From a checkpoint of a small mixture-of-experts model trained on Wikipedia.
Experts: 32 experts in each of 12 layers, 2 picks a token.
Training: a variant of Adam for the experts, 373M tokens.
Below are experts of layer 2 (counted from 0) of a mixture-of-experts language model. Rows are named router (the router's row for the expert), down (a neuron's output weights, with its number) and show model dimensions 0-95. Each number is 500 + 40 x the weight over its row's rms, rounded and kept within 0 to 999. Numbers have three digits each.
After each expert's rows: "raises" lists some tokens whose logits its average output raises strongly, later layers aside. This comes from a sample of Wikipedia text that the model never trained on.

# expert 20
router:493508480366502473503502548523448475464530449445456529515524468513553464485503529483508443454517493569467484491434482519495492472518439579463420506533530514541496555511511490563449457468408444550471544457503480492530466522516551520463501552546508447469495458463516533504534492512539564514
down1:530444481624508478525463440457471503504507497507531476486458565538490512494495492485445487481557432550473545529559479527485564495488477540522510567509522542485420549555447504450525514479498438477507483508523475519506510436483454533454511471481455492536539523461540526518572478468513490489
down2:439532522554378507489532469487533486510493486529464578516477565493485540534545496483476480501475508445451476520520532521513488559542477470532514502552481525535546439495544562519427527637475524493434504576463538445500530567504452539517394611442451491479558448465501536460420441497458476489
down3:502531554542494462553579541426520473502498455518549500465480512493517503532447502494525499502504483518453444552534518515487465458472510500493509575516530565500523507611470539533497557467497489469530477555530493546407504453480565486434509509452478492493525499530521483489481498471414492455
down4:510435422437523486518519456490543569510472578545512512543501544607453438505512477527532461470505494522577537479453482518509467593489533498416530446519563496506525481476533512526463436506484553492403478514449447485492515489486504483455516495530510529522495582487528483441450488546489523453
down5:512488552560512510462503518571581548482488420587494458535506542474563428481525538543502522498533544575541532460533531532459533506513442441471537513526431449524512460531542523529525482544468543479498461453476514450493414512522357485491496512501509479511499528441516535473436497593527460502
down6:485509513523508444534557549492531525483510484476514475468478526538487447568491499451543504506479525542509493513475536462510518478432507517491526457488430510453460546531518488590476497421543528489449499434529482537507510439478481532513467535465469491434442477449478515546465432535537461490
raises: "er", " ", "a", ":"

# expert 8
router:529466495442480487619478461492480525469497538521422484559497390474486478520513553425504507449494529535500620507498478509461478468549556534439505502514581525509477576498451559527448469486425475455403497480541521478518463512486559447512511542548493544452428528507515549515484507529543620440
down1:534466491566504529464499485460543559508445508529465496493488515523469460447554486543496454500535530496545455524525550459549538465504417541443531500447613530502581470461464515484539587507519575425476441514498462485522437472500539513512525527530535500529547442511498545458583498486509442512
down2:572530533576484488464415487494562549426490485526575542510471516495476482488546495476522548468451499539517456551487474555594461485523454539482432480576459452622488473461457539418485458535511487494516553493445511527506552458508473496480439489528462484500543429490506514544467491489516541474
down3:591494492483462457478552520512527487489502510574529560555429534502501435469513482490456479482495544483467427480461521547497462497478482466457536499502536499549465563546484483589556448528558535510477457547489515490486535572541515517492478497481492524538498450421512538479508489484509473540
down4:526552459528462517485557470507460559528514525595492506495519417487467505482518517485439505493528480477534524481538490415500512520528431468506501496440584500486509516494518414488530502527500503486591503568474559532553534499514434445440525351484482520549483494468411539490482467462510483529
down5:447546465503471549466448533499629394520421452506435522412475517486524508499531434543508495569473496519417419503526454538532502484486451475462489499473481533453465463506546396449506497517460550517503473552470552527507552510451464549434535510487464512488472492489511573491483493488527525528
down6:473485515462556460488399523463540541456516483513496551538517495533468541508446418418463563505498506474453451521526557454478525471516498477565508496537449427505530467492469569429531499469424475498536449500526521582466521563607567487410420439495494461500489502501509465536478478529427470538
raises: " and", "er", ",", "c", " in", "."

# expert 21
router:440420496418490502531492488469493509500471438506420537519450471510517405507474505521574534431454496507530520466492502485548426572520495563422492523451525470510471531453472563604477487553413542522384480461562522471485447532512522503522520522504540440431483519544501510506468493554550538458
down1:498507468527474522463460454464590545507509515613461531505507559554529544467537495530498505520521465563561498421465543478459492529559467540454447522500492508428503538511383575517477482507466466464515497535528533522554402433527512492571565505514466541492435498499497537538436553480469505461
down2:490536460552537489525498491527479514499521512449475493481482456541552536465596472523547472524510578470422440502470451459444524442534538512529552507462512464477475539555462467508568534540505556483479499520515397522498469387574543470497605577476466495445433491490568478528541448458452501507
down3:491494417600518455481594509462474474518520585517482419523510488492456466467479473469434475599524517517511477515518518531502490443405542467444528477533503389522496465534428510467523458504512513501564520526437559438432447516441466482569438472540469488479535498555532549533491574527514493552
down4:495505475485497445452469517524524532574463489540524475529501533557516527510466427597497515518559493495456469496574497508509498522508527439510483512456550495419461536587550460472511475550508593494486485538456508479474481539457449563539445510511503562442476525493520500462524487486456504546
down5:521537514508563468531564412471511502499533471527505502506471405457465531570534553518508497517509498523461444495515492481541490545542486423589368530479578528469534460509500434434593585508533496517506485504448537508492440474512578509509449484580477494520453455456477422504490511488503523497
down6:530458490546561463535460510511551439511495492485583505544531517491507487418516521534464536558467447529505526536482497475516511487421528450572479510532454445500539518554469564425544463460466493502538509526426511418473467487522513461565415451473513494522529529417454483499534529509535520544
raises: " ", ",", " s", " (", " c", " and"

# expert 9
router:506432497457488500563483498478521459499498458530408507512472367467470430505493560452538452476441484549543529499512504482534476510543503548365472493464529489492489536465472509573488466540437499567452500447555544509531462536507542476537552500518498491511475549509485509549489524543509531530
down0:514467505506492494432446474499479514451479584500496528508472545534488540426549556560504475527566464529508498479523462531501555489454454511486516513485519459476506469578520538547531466547480547528490494484469427462627477593460474503457541522487446565467529499539454509493463576530470496436
down1:480505539459451479458489448414462472540520525473556479432481501460556442435521487524513484501492495466477508612535472496489472524495497471462414478466394515552506500422518515477455518568472569597518604519503481503500462474555547543509486537489505488484471401484472455474466551543461506482
down2:512502446506538521475575578538435423474561468517566506444496497527539445536427587472502535481512526477483535464492455539525460512508532459516503443463522475503529522515480495518536537446440500504511449559543516501519528514515529518492546442499469507503488536497520493500422481535530458496
down3:527497488511525481456544431529447526534541513552495545523484535532408479528544569517538494490527531493477421548471474459479487527527499508550476530518521531537498491475504410541562412422517473516468453537532569494497503526472419542481551496494461511515530560520374542499475502460411503556
down4:526371502510556459539480445501461518476529486531548435414456545554533534459480547521502473512514524473507487429483589524466547563491527532463579541488497399534506482587476466431500567527544488503508512482506581467503504551516495548514487476458507547510477449416536487524495555524481498517
down5:474478555495477444459472542415604485599514552506514508526488551517432474530508455552447470508548550500451518425543424528541525507490484467567516542411480493525462502560516470469521510504502523491487504505552522442461457510553448447502548548476504523545547453492417546456495582468478513571
raises: "f", " and", "l", "b", "-", "if"

# expert 23
router:469460482456463510533483507511545494463480469527441479547481472497447471488517468501564444507477497579539497449456528481441497507508532509434500519519489484511456576480564522543430475501431466508392458450534541494472519475475473533544560540494486523476528525543560523463515494561451542501
down0:488438511569555486494536517513478494486506474515467548499516571506554458510527481521485521489464498531511424491477489470496507479512524515498505470481482455484515430509549439493450457485447510493588500474485511488472454583474434516521432474498497514478477487451452516469520370494487439497
down1:489435522500509477526421516517528487517575471566556536539459484587482483558460548511435554622442509543495481535562498490538504517492517563497526490496525450463451440491542468500543463566509473477529460548454581439503498561504445495455500490501540540499524429447508475550458511511484421483
down2:582451491532514448522483476546419524483527538508499525557507448505473459443504485466470489552537546539451570500399555479533523427463484558503465512440437504536512494487456477486516501505553507465559495456490572511531531489476553480507502537529496507493473501487518545532408563442432548519
down3:538433477452454538494420480533535544536511500575477483575559478581488541545557504505508491572585467444484543501549559526437516488407577481553560516503361531500499421482529532509534508521555491467557464551435491499460472556512441524469474526466459497608531434537578451480477442456474499489
down4:516527492478529509506487593485466482462529519524467561571425512485538522542456550538506494476529441495513493521505496479484504525485493516587464481457500463526445541469511492491489544484539475587444507543537482492518512527502566462450482416427482541558514491515576451408510491532509497510
down5:529523559546430462521390503523472557538510469484505525534465583567433503530533504438537492535509516534499462492464453473493556497411534457493540509518553470480444521512504519464563455471490439571495467505485532488467518518435584562504474452433531511500488498497539504563498477511466481538
raises: " ", ",", " of", "ing", "s", ":"

# expert 24
router:489510528451450490557519490490485441469524479448478529517424343477508462534509466441531472527430479526511552484449491547514456497508507520484477501546506492515467526406473457589429518537529486525474478470503478555559453521440518443476490550540532460465463600484552579539458527511534526462
down1:528526526563526530542469523543510504484495516483467473419520461492500546490579531510446566505526531487506555512532467474518430521462554537495571573557480537536474448528545490539479550480469483495530423519454454547538492495466486503483518465458456501442510464544497512439563480508482531468
down2:561527511516555491538518572497469510544468573511548489556538525510508476528509561511487440468472501495456565533455484465546406516468568472436476516532575511598535542573466497517471502486513526447470512563514542534510552496516488445473487488533532501462511484536502455434544498455483514551
down3:534542412500506548505452531536498427477484475464549461499523494548498505442515455464503457517504515516467549534550441567535484456473501504517548518523468547477464490509481470490411516520457444502556503591462403566496449547516529551456476511607508431519511509519518522496527497390513473441
down4:537483436477477488523361473451405529523487542549484505454569470443487491440509515544458577464564529470473487525580485527560473492496560469545513495489470504479509501433545541466473526512477531539536545475438452481494504508509504505385487473483509480513485496481468525508536472465526463481
down5:451480480574467436570447438470485530469468479501477530462530558490522539487480493481563532520527507451429531496548475567495536481510524542564473510534478502508427492488520538478470552433519523526450453504477473421518485528547402509467551494462462472488417492589485561510458475481519485517
down6:549530481464475540441471518496504486536559530535449518484482474507595524482535500501572431383451512472499451449445468479525505481529494492488574498536496502452523462500544451536503494455432485483524482502473508396511446529487522510522483499539501495533507479410491470466501485539510494516
raises: "el", "en", "et", "ig", "ir", "eng"

# expert 12
router:499478542490478503551485541511490498452496465522389522530431401472502452482514551437525442446463529539569500426492489555460479523505519540410519520472493500487476536473469489564476516523444526519434477465527503471544492510528546538536502475472454504466421550522543549488511491556513565495
down0:473510507479563507471545493489528504443458578541604486563475540484480559473504489496502516473575469482437465551552498565504484547517522524489480483406522565481594481549452539457471505505455530447482520525487488520532478523523519493511466403465488483546544462475540503479484495495442562527
down1:474469400540536503454450594510467466495440543632508508587540513463497531407544412498461491485462488423486521539485486520499466427441546487501494500464449486545472496483491490497469448503524577471562512507511497497461572554511434523514500447517479521467522516553476550484481491512517485520
down2:506416442467535553527568533516520501496519447464412416548478482474497494500524516519464507580409487554498471499500531491467507495448510470505479421473476447557560441480506498508571541505549490460561508570530533476450500490434555496512515459470567503467536468541553522541496428515525521493
down3:447494492490520427490507432437490534539530494539526436516495582564522525448456485544509521518510580515496530521479422533472525446525495517539528457455476443497487460564558526532478503496503468532450454502595464568475567512448464475583529509432491526476540490513521569515574517479485511440
down4:431530512556500549473514484498455452445497456551582529512457519540485566538465421502538467486505568483506477554437510519538463537539448542523536504521464506527459527567535489450445542492509562479521505539581553472486530460529623435514523484481473513545497528457512511546473463433467482490
down5:527501510476484493486481539476531508474558531513589472549489528415410460506457523507566542441527566492472560504476493516497495498500430444536452485424490435447558403499463525431481511441497517533504504488467519527564575601536452506598455533475515566491502438503496478497498530508485491506
raises: "l", "es", "os", "it"

# expert 15
router:492407513390519452523494545482538420544547542481410495551443484531469439524472551485536415463465570534541528488474513533527503492482490593436557521507521496481468499483495445580436485500467530476417544442539571442520505533510508550547491473467514553488538495520525531483472492516562572472
down0:512507502542491514494509456455538446520445493514506438487484551474531497493483550523492489464474528510482526451534594479471441517503494499447544501437492540504450422601438500545477592515502477422459568502565441512437569468491494462572529504502540497479563537533515484502558505520463488551
down1:507493495541553487495475531540504563471553495554484486456462493510502496508449469487502566529480550529471484462553451503505461584499604486524480520471560536513485520498468502444484473533508525481543420553442453572470463552444472458517544502551570473446482524438450475517465486492491449457
down2:516457534569494460457529506520507476521526466486511502547520564496528470499512540496527492491524534421564553522503495486474516525514441452537487474553440447556451491417485532431524468457513419592607532543576553540529483431500515497465513491434446459529468379539518519527465509487539518424
down3:524456413557555489479545522513573476528519514529538588510492463502531577466534409531481536466470537534462489458540459526528489414490532488534564463449512410554437432512533543426496510534549458508627519455460461473475495463511556466448462437513539503521512544458517507483409460522494543534
down4:548542498561456525467543540468499517579477436549490469436555556473537516531495443402510558530521440506501483520456505467449483485548423505536525502486462492476538512490526547454535493484431558557455511533498601485505472483555499518440485416498489469555530569573527477451401496484457510533
down5:434499458482467504447498475455488477462444510504507505506468562499455621453579476453512556503520446525512497533425459473464517513577480447499509509492438542555456433556443489481512465478514502579487494611547492530459462503447552524519525477523470606439525463503540589534486522480581449466
raises: ",", " ", " and", " in", " of", "ed"

# expert 0
router:473420534392496549523530513446534483478465513487452530540475486429487410491514497443517527475486530536540530478495543513519487530505475521479473447498467466530470554489522512554467465531500460548436525445535455540512499457478558515477489516449489523454487533527542510462504522490560586460
down1:534473431506463477557523525494481472477576471555519451512529481489544590503522536470476589502492448538478475452526502538521535409463555393510521566565499510507487564462502546464489478539477491516509540491550500510446536504546434495539459482553491484505496469462495423495546427505505427459
down2:489481490504500473461479526499512495558592562458509548524453528569543564579453509464437374523494501521537506555446487596494470483554539505521474466534516535512452523515492523495487449509473489468483512549603500514434450571560487538528496408534476552510428501533510536513487569572493477519
down3:563479458592500459493569461488501510533486456521521533520511524504506573557502485418499497460507492577515430538519491483472548453490498542504581443491520476501506454403504435431484481451554525556539484458430454603470505508426446516536502394502537527479517444504473543497461522508467441563
down4:478451531484567474501492542442505502463505542542505426555589495477519562512509561515505472476553528448448502502556482543561490539543514514490570465478546568509464490536408506538522526485517473538485502486413572564522486537522550521525465471558503460458515505443473483481489482460480480449
down5:484467468480506512549465581481554456561460520544503492473534502430463470479554501533510542576529514506480495546461498570457610460475458486511453489544524547546485530523550509509470553515518514423480557453494550497456482511433541527606420460524481454530497483507468550430546510457423501536
down6:487464521471471495431442491488502518562509546527499514497481519474476506470507539531544479476513438451464418439532517549491518490511499432514462535527408467572416477520502461529462542441484514476568542530530505487506480509492536486442490462484443468510431479534476484481465483532534538434
raises: "i", ".", "es", "e", ",", "a"

# expert 4
router:498477508433475494534477467459518484520490476459461515545424452517517497500489502479548514489445507565470538464453506570503473510476531569475494478515459501484469528480475519607503474458463499483382482494526488510500536529516483518439540507470501508419431477483478544453510549625480544487
down0:534472513460503442495519438474413494500499481424539493534527460534516488498548465445565485465495499529488489492480499462585451550529500496521474476493549565449525502508511589544454546508549568485539451549471537496510470474476430521536498493498477497504557495511506480430486441526528535496
down1:458525524539488541460549474593542488503504510509508482493502560415479484534539446506457548584530497470466490493550537539473489520503561545571494492544471501506507474468498567465482503486580446459626451539504452472557514475476538453480510517435515490528472469487480450424543488538470511454
down2:466511541506513497521511445495505536516559456486552525503561430410551526486503495543558542475456546506477489443524477457490385475500498426535467525479515495441417469500590509535485538522488440460500474456563359489546492454441544623498409590491492479484491538519482453528476520495437532489
down3:509527550511541490501557519518525480409599465565509517494444555445563432405501495514569481475490487517513498530504536469489536527541450569459546467506525524460492571530514486427440549544501445565532504457536508472516494480455471517510555466534457468506475439489527512501448492498588549492
down4:418472467467466487467428485456445519535487540504508500479521503493440494475520515568530568435466559464552527580533494490526481579520525476513526467453531517432461523461468573455551533532560455503500541518455489559542524495443517466615485486498471551505437559530459501436477545453504427509
down5:478510509492488506415484418456537519485454479559431543487526563467497546466489506471540543530484574520524485496476499411497533494450461452556469519468544511518495503521512511506494467519540473479500461463519466477449557520400478548574502457578530488475449496462523545471514468529502492511
raises: " ", "am", "h", "in", ",", "-"

# expert 22
router:504471524420503478569454488511527431473514424471464498496452462450525488543513516487540480427473479545497557534429511497433449485507480550478536502530485519488464566527511552548495489471482467554408450457531529535498457477480524524509586544493460477526455538488514490519450495490499514475
down0:507431563552502494491454510502499576499441469486504436473519482507561454449465572514474480484489525518435451488562477464494480455443527536515587466479494512468564503455567545518462438527532577481553448517463488499541470520478484495561471496470535484530546513463455462500440516513510500511
down1:488539556462531489426539534509497451537512488494510502420449517515530496450545462471497544536448441603490452510481464451524472432523494475494506531496451508539456525513560533633512563511449563447497510498456482455525489471507514560488509515518533452484484503531459510498496494545463504490
down2:504540496543553461515515534547529488624442445529515575484492512491471405510417459538468504475529537467461499488523450546530484497478495461581465449496507469523478455477499474525494563389483489514527436554504518493453555443475573461581395547517559518523503439444493490489494530524508403431
down3:522470499587575582477428480468554543479466536454523555440470541510466501548492461521460586505469545490449513587520517520440515483507520555485437455505517401539439460516476521438493481520589517419459457601539437487438440447493493562500519432518483486535538506551520514491529538478498523506
down4:573463612491470452506490525472494487484565521466495476500520500538571510515460489435478493571557511500459505490482541460483481477474501538549500558501443459508515516563521565431532525438503525560506458583501498514460548505508476525455505459398549477552511567556538510493468516472519502526
down5:393553474516549494481466569527517432494522622453565511508555532443438536531554452489578546426500495475557518600492495530531451515503561514524453551505418495475551520517437461467444485488491540527524532466443520595521496432553584485532503479507543491440476513532523481489512495547437471494
raises: " ", ",", "er", ".", " in", " to"

# expert 27
router:497444496497483512493471502480557488429548480488416489448465358481504446521511513502510484478441499545558526476465454484486493483504491574503494506466539494498452612423549527576502465507472489527409447490520509448526479470447509476527457498505552450488474548474523491502448534562547584514
down1:518536477469517558399542476491539441474477562499491492445511491469472461480489452472507519544579490551465522510496468503502451538447502541493492531502506533439497514542500574544544527439502422473460462585429428524555481502500427458503499460454518532452470535532524510484500496495504533497
down2:506503458488475482511409425472492480486444484503515479544528537517512544506542472565531503536469490450490524475558507497488465542515535475522584531519488546569465475541503520495542524503562526462536485418521452539387537455529526497486526455515478445493508467535472417515569532460459470485
down3:533589545535503477433431481464515454473567534520512555525494483504504491526444508476487507513531453548551493522532396483408480498482531572520501528513485533504529470546515524522580407481568481503575479582511518523485540484547535520487443489481469478468532473533554505481471438528498436507
down4:504457475570566498485532475497501559456430511490490492452519542562531503506595462559412545494493518512480449477511514423486511447504470462525522523493534505516513541497498487522522425500504446556494468498469464467491419457455464495508444495491490500463535463511489500538496520502543502535
down5:536504587500479420462480499519536488551440555527551491451508505584525529551476545521483517505440445495488456499490544504468533429542518523459480525545462502486496519569541477502594583550486453535517449438561476495511557525544535493472457481487493439531531447489468504495487486509478557506
down6:429431430538528449429524500541507498500523502505448530472434538500449447454477452576438527541475498518463565492549488548476402497468484541583464430489471490520468493444505551532559475508573517482568528511497449448516496547488450522473491479522542487468472491498489571513480489484597539455
raises: "er", "ing", "al", "ed", "on", "ers"

# expert 1
router:488486469425466510587463514538463470486471442478442493477517486521464425510452511460487402459462486501580512479535494530519439511515537515439515501542529491528533577502551555603476500456467538538457464483502536513503539466481505487466500544543504561436475587515514509534527519562512531460
down1:522478454568571532502511549544509541599450503521521519442466568538463543490461535514518487390471505534485458465493519499491500509505442446473530482436513498535516506517453482467532428555478492508497484401514544546415512494524502566493501444472458510536563483424546541479523492493475450499
down2:474559537490538487450449399546484444464454563509504500537504536523497550467553499493566497504493535564501502465431503484436461545403557516449448525544457490498558498530477485456512505498482489526522528525502507541437477465464464473538532516498525504500452446497525574464483557463433482576
down3:457484484582486525464593532490488563570504532435456508496533557425465493427435495559453534561608488506494556475480547546554464460527544546407503495523534410487556526514482450500556516433473444476504485473442519493508487515483452501452499527462528526538486573553487480485575531472508538542
down4:408449469466530455431531547544516493508415523472502459463546472507442529518574534457460516489487501486467512490500570513418469522551459480465414459508523543431545545453492526436553511513452479475553530519443513531439553484469508525531451564514501500487558442505511522472441529487554451523
down5:515551447510520483488416531565532490541464542563481550535482525571493579389518535424521485577490502514523527517520505536435538491494478576422472539470458508585485555492491429534529485502497514521481531412496577515482526527549461503534512501502501489501485515511556542453535504493400572553
down6:482513496471509474559528513514468489508527531580463568576482505493560547453535459480487541477514555469502468500454574489448487476500443504420533608485522520496532558474354481470451511558598544536392529497489571445539517522531509509550466454544534550507431495459490465472486551482528526512
raises: "o", "or", "al"

# expert 26
router:494473536441478572566484516482451522503538460469390480504458402502497428473539542477538441396433505507563560464491526512492456458546525538472520524547514461483474542440500489577476527492467489543434460424553526515523513495461525520463543555480518478505475498528537533531493481517517575495
down1:452492537495456470448479452498496508519523515533463533534561501444492409494460560516437507506569454430538452517489518479493480559566548476514485507502456486489508478506522470555457488552514487531514447521467501515505555495544480478572467513394487492473512494448541491526421517537579525508
down2:481453487509508511531508484445541509501565548505498520538435455549530500530534523415544544499493525509594551528524483520499487461463550519481475465467494386528466509505511524451486456513562509523548479458557531483561552467525466493504481522497541492508436441554497510538435453539548474463
down3:447504509551572530435554483465545462527403457531449436483523414566447454428539457524564480485470519566517568488504492508557494512481494558472454534539568476484507536435513496526551428494590532495531498502532509502426587505485533441515469524451526500484530489490527472534465534495503464493
down4:493498514533478483502525495528515425490465539587539528561475516558515474511514473520481421463496487538546528506427505486471466455496582496488448481504602495433532519491501479501484474509456447477507512474562639512511433482421460441468519460515579513577516489458369455558537501473482540559
down5:581454492613553427490517540471450421532526466590456497444514506616485502516512547464489478528547497499501562523432491440508495547507522530503434528493503458476542520394526464516514425498527538468540492554521522477503497494551561531596510516436460471444449516463493570517499467562533479562
down6:472449506442460523542518457401454478488524535481501469509614505515439513481501498425575565437489462548499515489568486490535462500538497496467497520465576508472569525541495503494498512466488489446386554465442486535477489542510523480539543463476459512464465553489501432578467485484499501564
raises: "l", "em", "all", "al", "el", "ay"

# expert 11
router:482520532475475538550521468467466452472525485530481522478437468518453493494495461463477460419421476545467564548465566490522493532519513545439461495495551497516535550472540513549457455472447497542436519510498478493519466515444493529448479497535492553429543569517586557521460495556541519473
down1:499539427551500505537433480536520494485546484494441534526446410501463474502450516493523529505442528550525430463598463500458424516516500449482447469516566494481462487527457412542499497509473507459492567467533552470516554489482484552511459470429472437482453490531428534534539504515521506461
down2:526550579606467507528553490485513442464490467512533390397503551520534439551516498491515475512497479497465490503471485455448535481475454518497503426513452511515496456556508499406495478505511495532537481598504449520540493448483442513476512461500486566491482550535501495523469524503535473467
down3:407491447564524545524501556498512524482542519487514503517490567506475494494561525545497535537542521450518456473536516494551489474499474466536441437448516492454490509485547479520501447534524574520494503499446538510499456562436472447458512443504442409639532493474481502584557537497535519515
down4:438546513541521520418512435537451508491465474520472496571481598470576430535516527495482508496505525479548458507472459521588479490544526525518499472494470566477488434549455493590414501499521527524524472495484490482516521457510509485422549498510484455453431538529414473464462474531523443506
down5:452486468660527481499552525508576532502498560501513496501491532531495514511536507506455528528514514450538473512513458527525502485508529526528543511441548430536509494534488517467513519495502511548444526490472535452564577495522518490533461456515495534521453562514482551491460503509559482549
down6:473467488594549451462520477547441522460502519549461465479527451487502524517528543517466572497498559480505503484502539509508616439471532574566502544492468434507512501412454456518569485588467561558567556488440571456491519501507543496534491429493487517508488522442481525552439505542508535443
raises: " of", " ", "\n", " S", ":", " L"

# expert 17
router:514469529428497515593489494445531514453495490470451547536489400477516420540495534503582466434447504533463571535475520527455422520555515610438499519490479473515488581521492528564446470515480513545440511486542530455525525507525513455450518515526469480429454538561533464552490491547533602511
down1:537570516537409509481415531521558513495579602556545514485536488458513510468590498494481501494568485482510491588541519579510501566481580508486486440494507480527474493514374478528465495535517481464565434496455486563464532472464489512481478552488474481539458462508511514505478465480486414552
down2:521615524575498491506481504469507539515540553502500429536445499504543493463459491465441536542481506486493550485440478501515490373479579482483520513518475441490469433530454530441496480495452500549500552540477511543481513536549496537519517410504484549526483533486494493564475531512510488517
down3:479491479507547534444518499524493489516464511478489459452529488465547494507475509462495524500506524501425488454458523450470496453537470510500475556576505542527462520457547579482555505520471559468533584575448519523548547551531478531515488512468413525518518501529544562472561551465458474526
down4:494508494488581545495547532487531502540536469511526466486484504483555509526481460495548527557495546513500555463491456527441462461472450508476537489485451549500498479519520564510470470455506520634527432548481528510424556564524460485572568479490500496483476447539519499512484481501541449399
down5:482453534505546476386506551485578503453510502541480442504518528459539423479473507470444541496476465501480472468517495462497457471498509526551471539501468565442511495477526542471524503524513525513465433477495592482472488498490501546533500532479408501590580486590508485527492456446448528498
down6:473495572535549469467525461597544547433469499526517461521543538501523482495476523480479513539523483558419423535461493487470476458579518413527467493434512441554512566524515557536520518410470539407470511468460470506504487489465483494489430488509431492561526483440437480472464481502545534554
raises: "am", "al", "ing", "at", "a", "ed"

# expert 13
router:454495542410516478518491524518508496474530526532399508535423385494515459508528468498525468454495529570490545519441510497508465482509529530430476512534528453464477574471547519574449458490487477489459454416520528551523481485505529530512463531498480453422479533479562471431458542511511537429
down0:525590574486514471449557539443564504511521517631452505486528474516460493520469473519485486489525456487517516588417491480525454449450563520516487559590436458538522500421520520505516431504525537525507471498548497488523445499529478523559546490548515444437529514492523492507460532494528486493
down1:452557513516531500439510554493477442433538476466466460541452472511541493551485473553496516501464496497521558539443434500442477496462583477471521528474455531575479507516462454418471507521541442510479525620436552562529456551546508456532461443527502492516526548551476545475533523522510535505
down2:483485421485494446402449494491426463518483483462562497483492520535564513453544479562537458535476521545504480492503519454518527538546524557588528514511424536459543477448527437504455466437548539543557532531465567488470501551488478565387543503462476554463512453559471530487483510492503456493
down3:437479476513563525477548485482518589552629549553422540457418490519470486429455515505551471509495522546527440552463497480510480453495536492467549544473501505411457479539584465482505504552523488513522508534522447485519484491518473432485544506497493552541481574457533478491554478460481447515
down4:546473500527501447520418514480594536478448434520493526463473460508498528485504477425542463521459480500589564468530559472577465514504490478500431574528464456476460522554503477465473446548552472483490538554503491517584534527536514471557538439473528523425527471475515552620512444473492527505
down5:458518483503547471413477521464491510474480462601488513467549527491523543448487486579482488514550498472533501543456501462459490471540487562568546575514406447543512489511553529443498546451485543511517483559520533536524415535466430537473484457488514483502467488459489524552525454528550546470
raises: "ed", "od", " of", "an", "er", "-"

# expert 7
router:554506508405517495547520484443486479527576507497472499582503455501462409499486535479476453483447522550502568511478468543475486488499531536420513473497546483476482521503496577533441482502457498492411505485539561496512509501517487480479481465519522528460487514545518545495427489602491545482
down0:539543395616571484450439539415557453503459540509496480462493532483511482513522546419492519569497495520518504558460529544479454525468521463492501474469451490504537447498466526506555524513496511584557497517559533557441539489528516533533462408475466582513549462469545482518487498496538442504
down1:492499497404481549520491449489562468489504523506416519509549563572444537510446451535523515456496441529524542472512539493552533500508507577529463519537550525505519510491583508525477523423468492511487475475405471523558439457454503459494531478536514467557469530437482488582439495539490543477
down2:573435490459516545464504475464459491490521506474460489431483561477533456461552478479494502467512499477482453421436537479460456511530559584472472538522468497503452536552562513517434492461515549434552516492479516467545507533531495533507491591491527451546504492474521498481460480587456492526
down3:524476456506501540478495547557556472565508537407500442454467520461485540526413487549501545540546531475438489494544443523473553512551540460515492540415566523570429564532539455460480473549473522539483413540465435469487538450466550486477483507472500486561523523487531411543500552506495507522
down4:589574442505485546527470477463422455434553514506496500436465477482498610482514517524507481465456542474551460514447515489457544576489469600577482576477521508472550486479531474534502521501514480555527485511537479481512453591472549551583510500480450451526457517526507484468465487502466485459
down5:520501451595439534440472543431457505499509466514502479533477550524507497553526498506523534464506559497436468558545524563457501551531539565529546480583486503457497495518488485453498527493534541488465464417497454491523508493556511514539510520470509505519528499574577548524514454441486484511
raises: "an", "-", " ", "a", "b"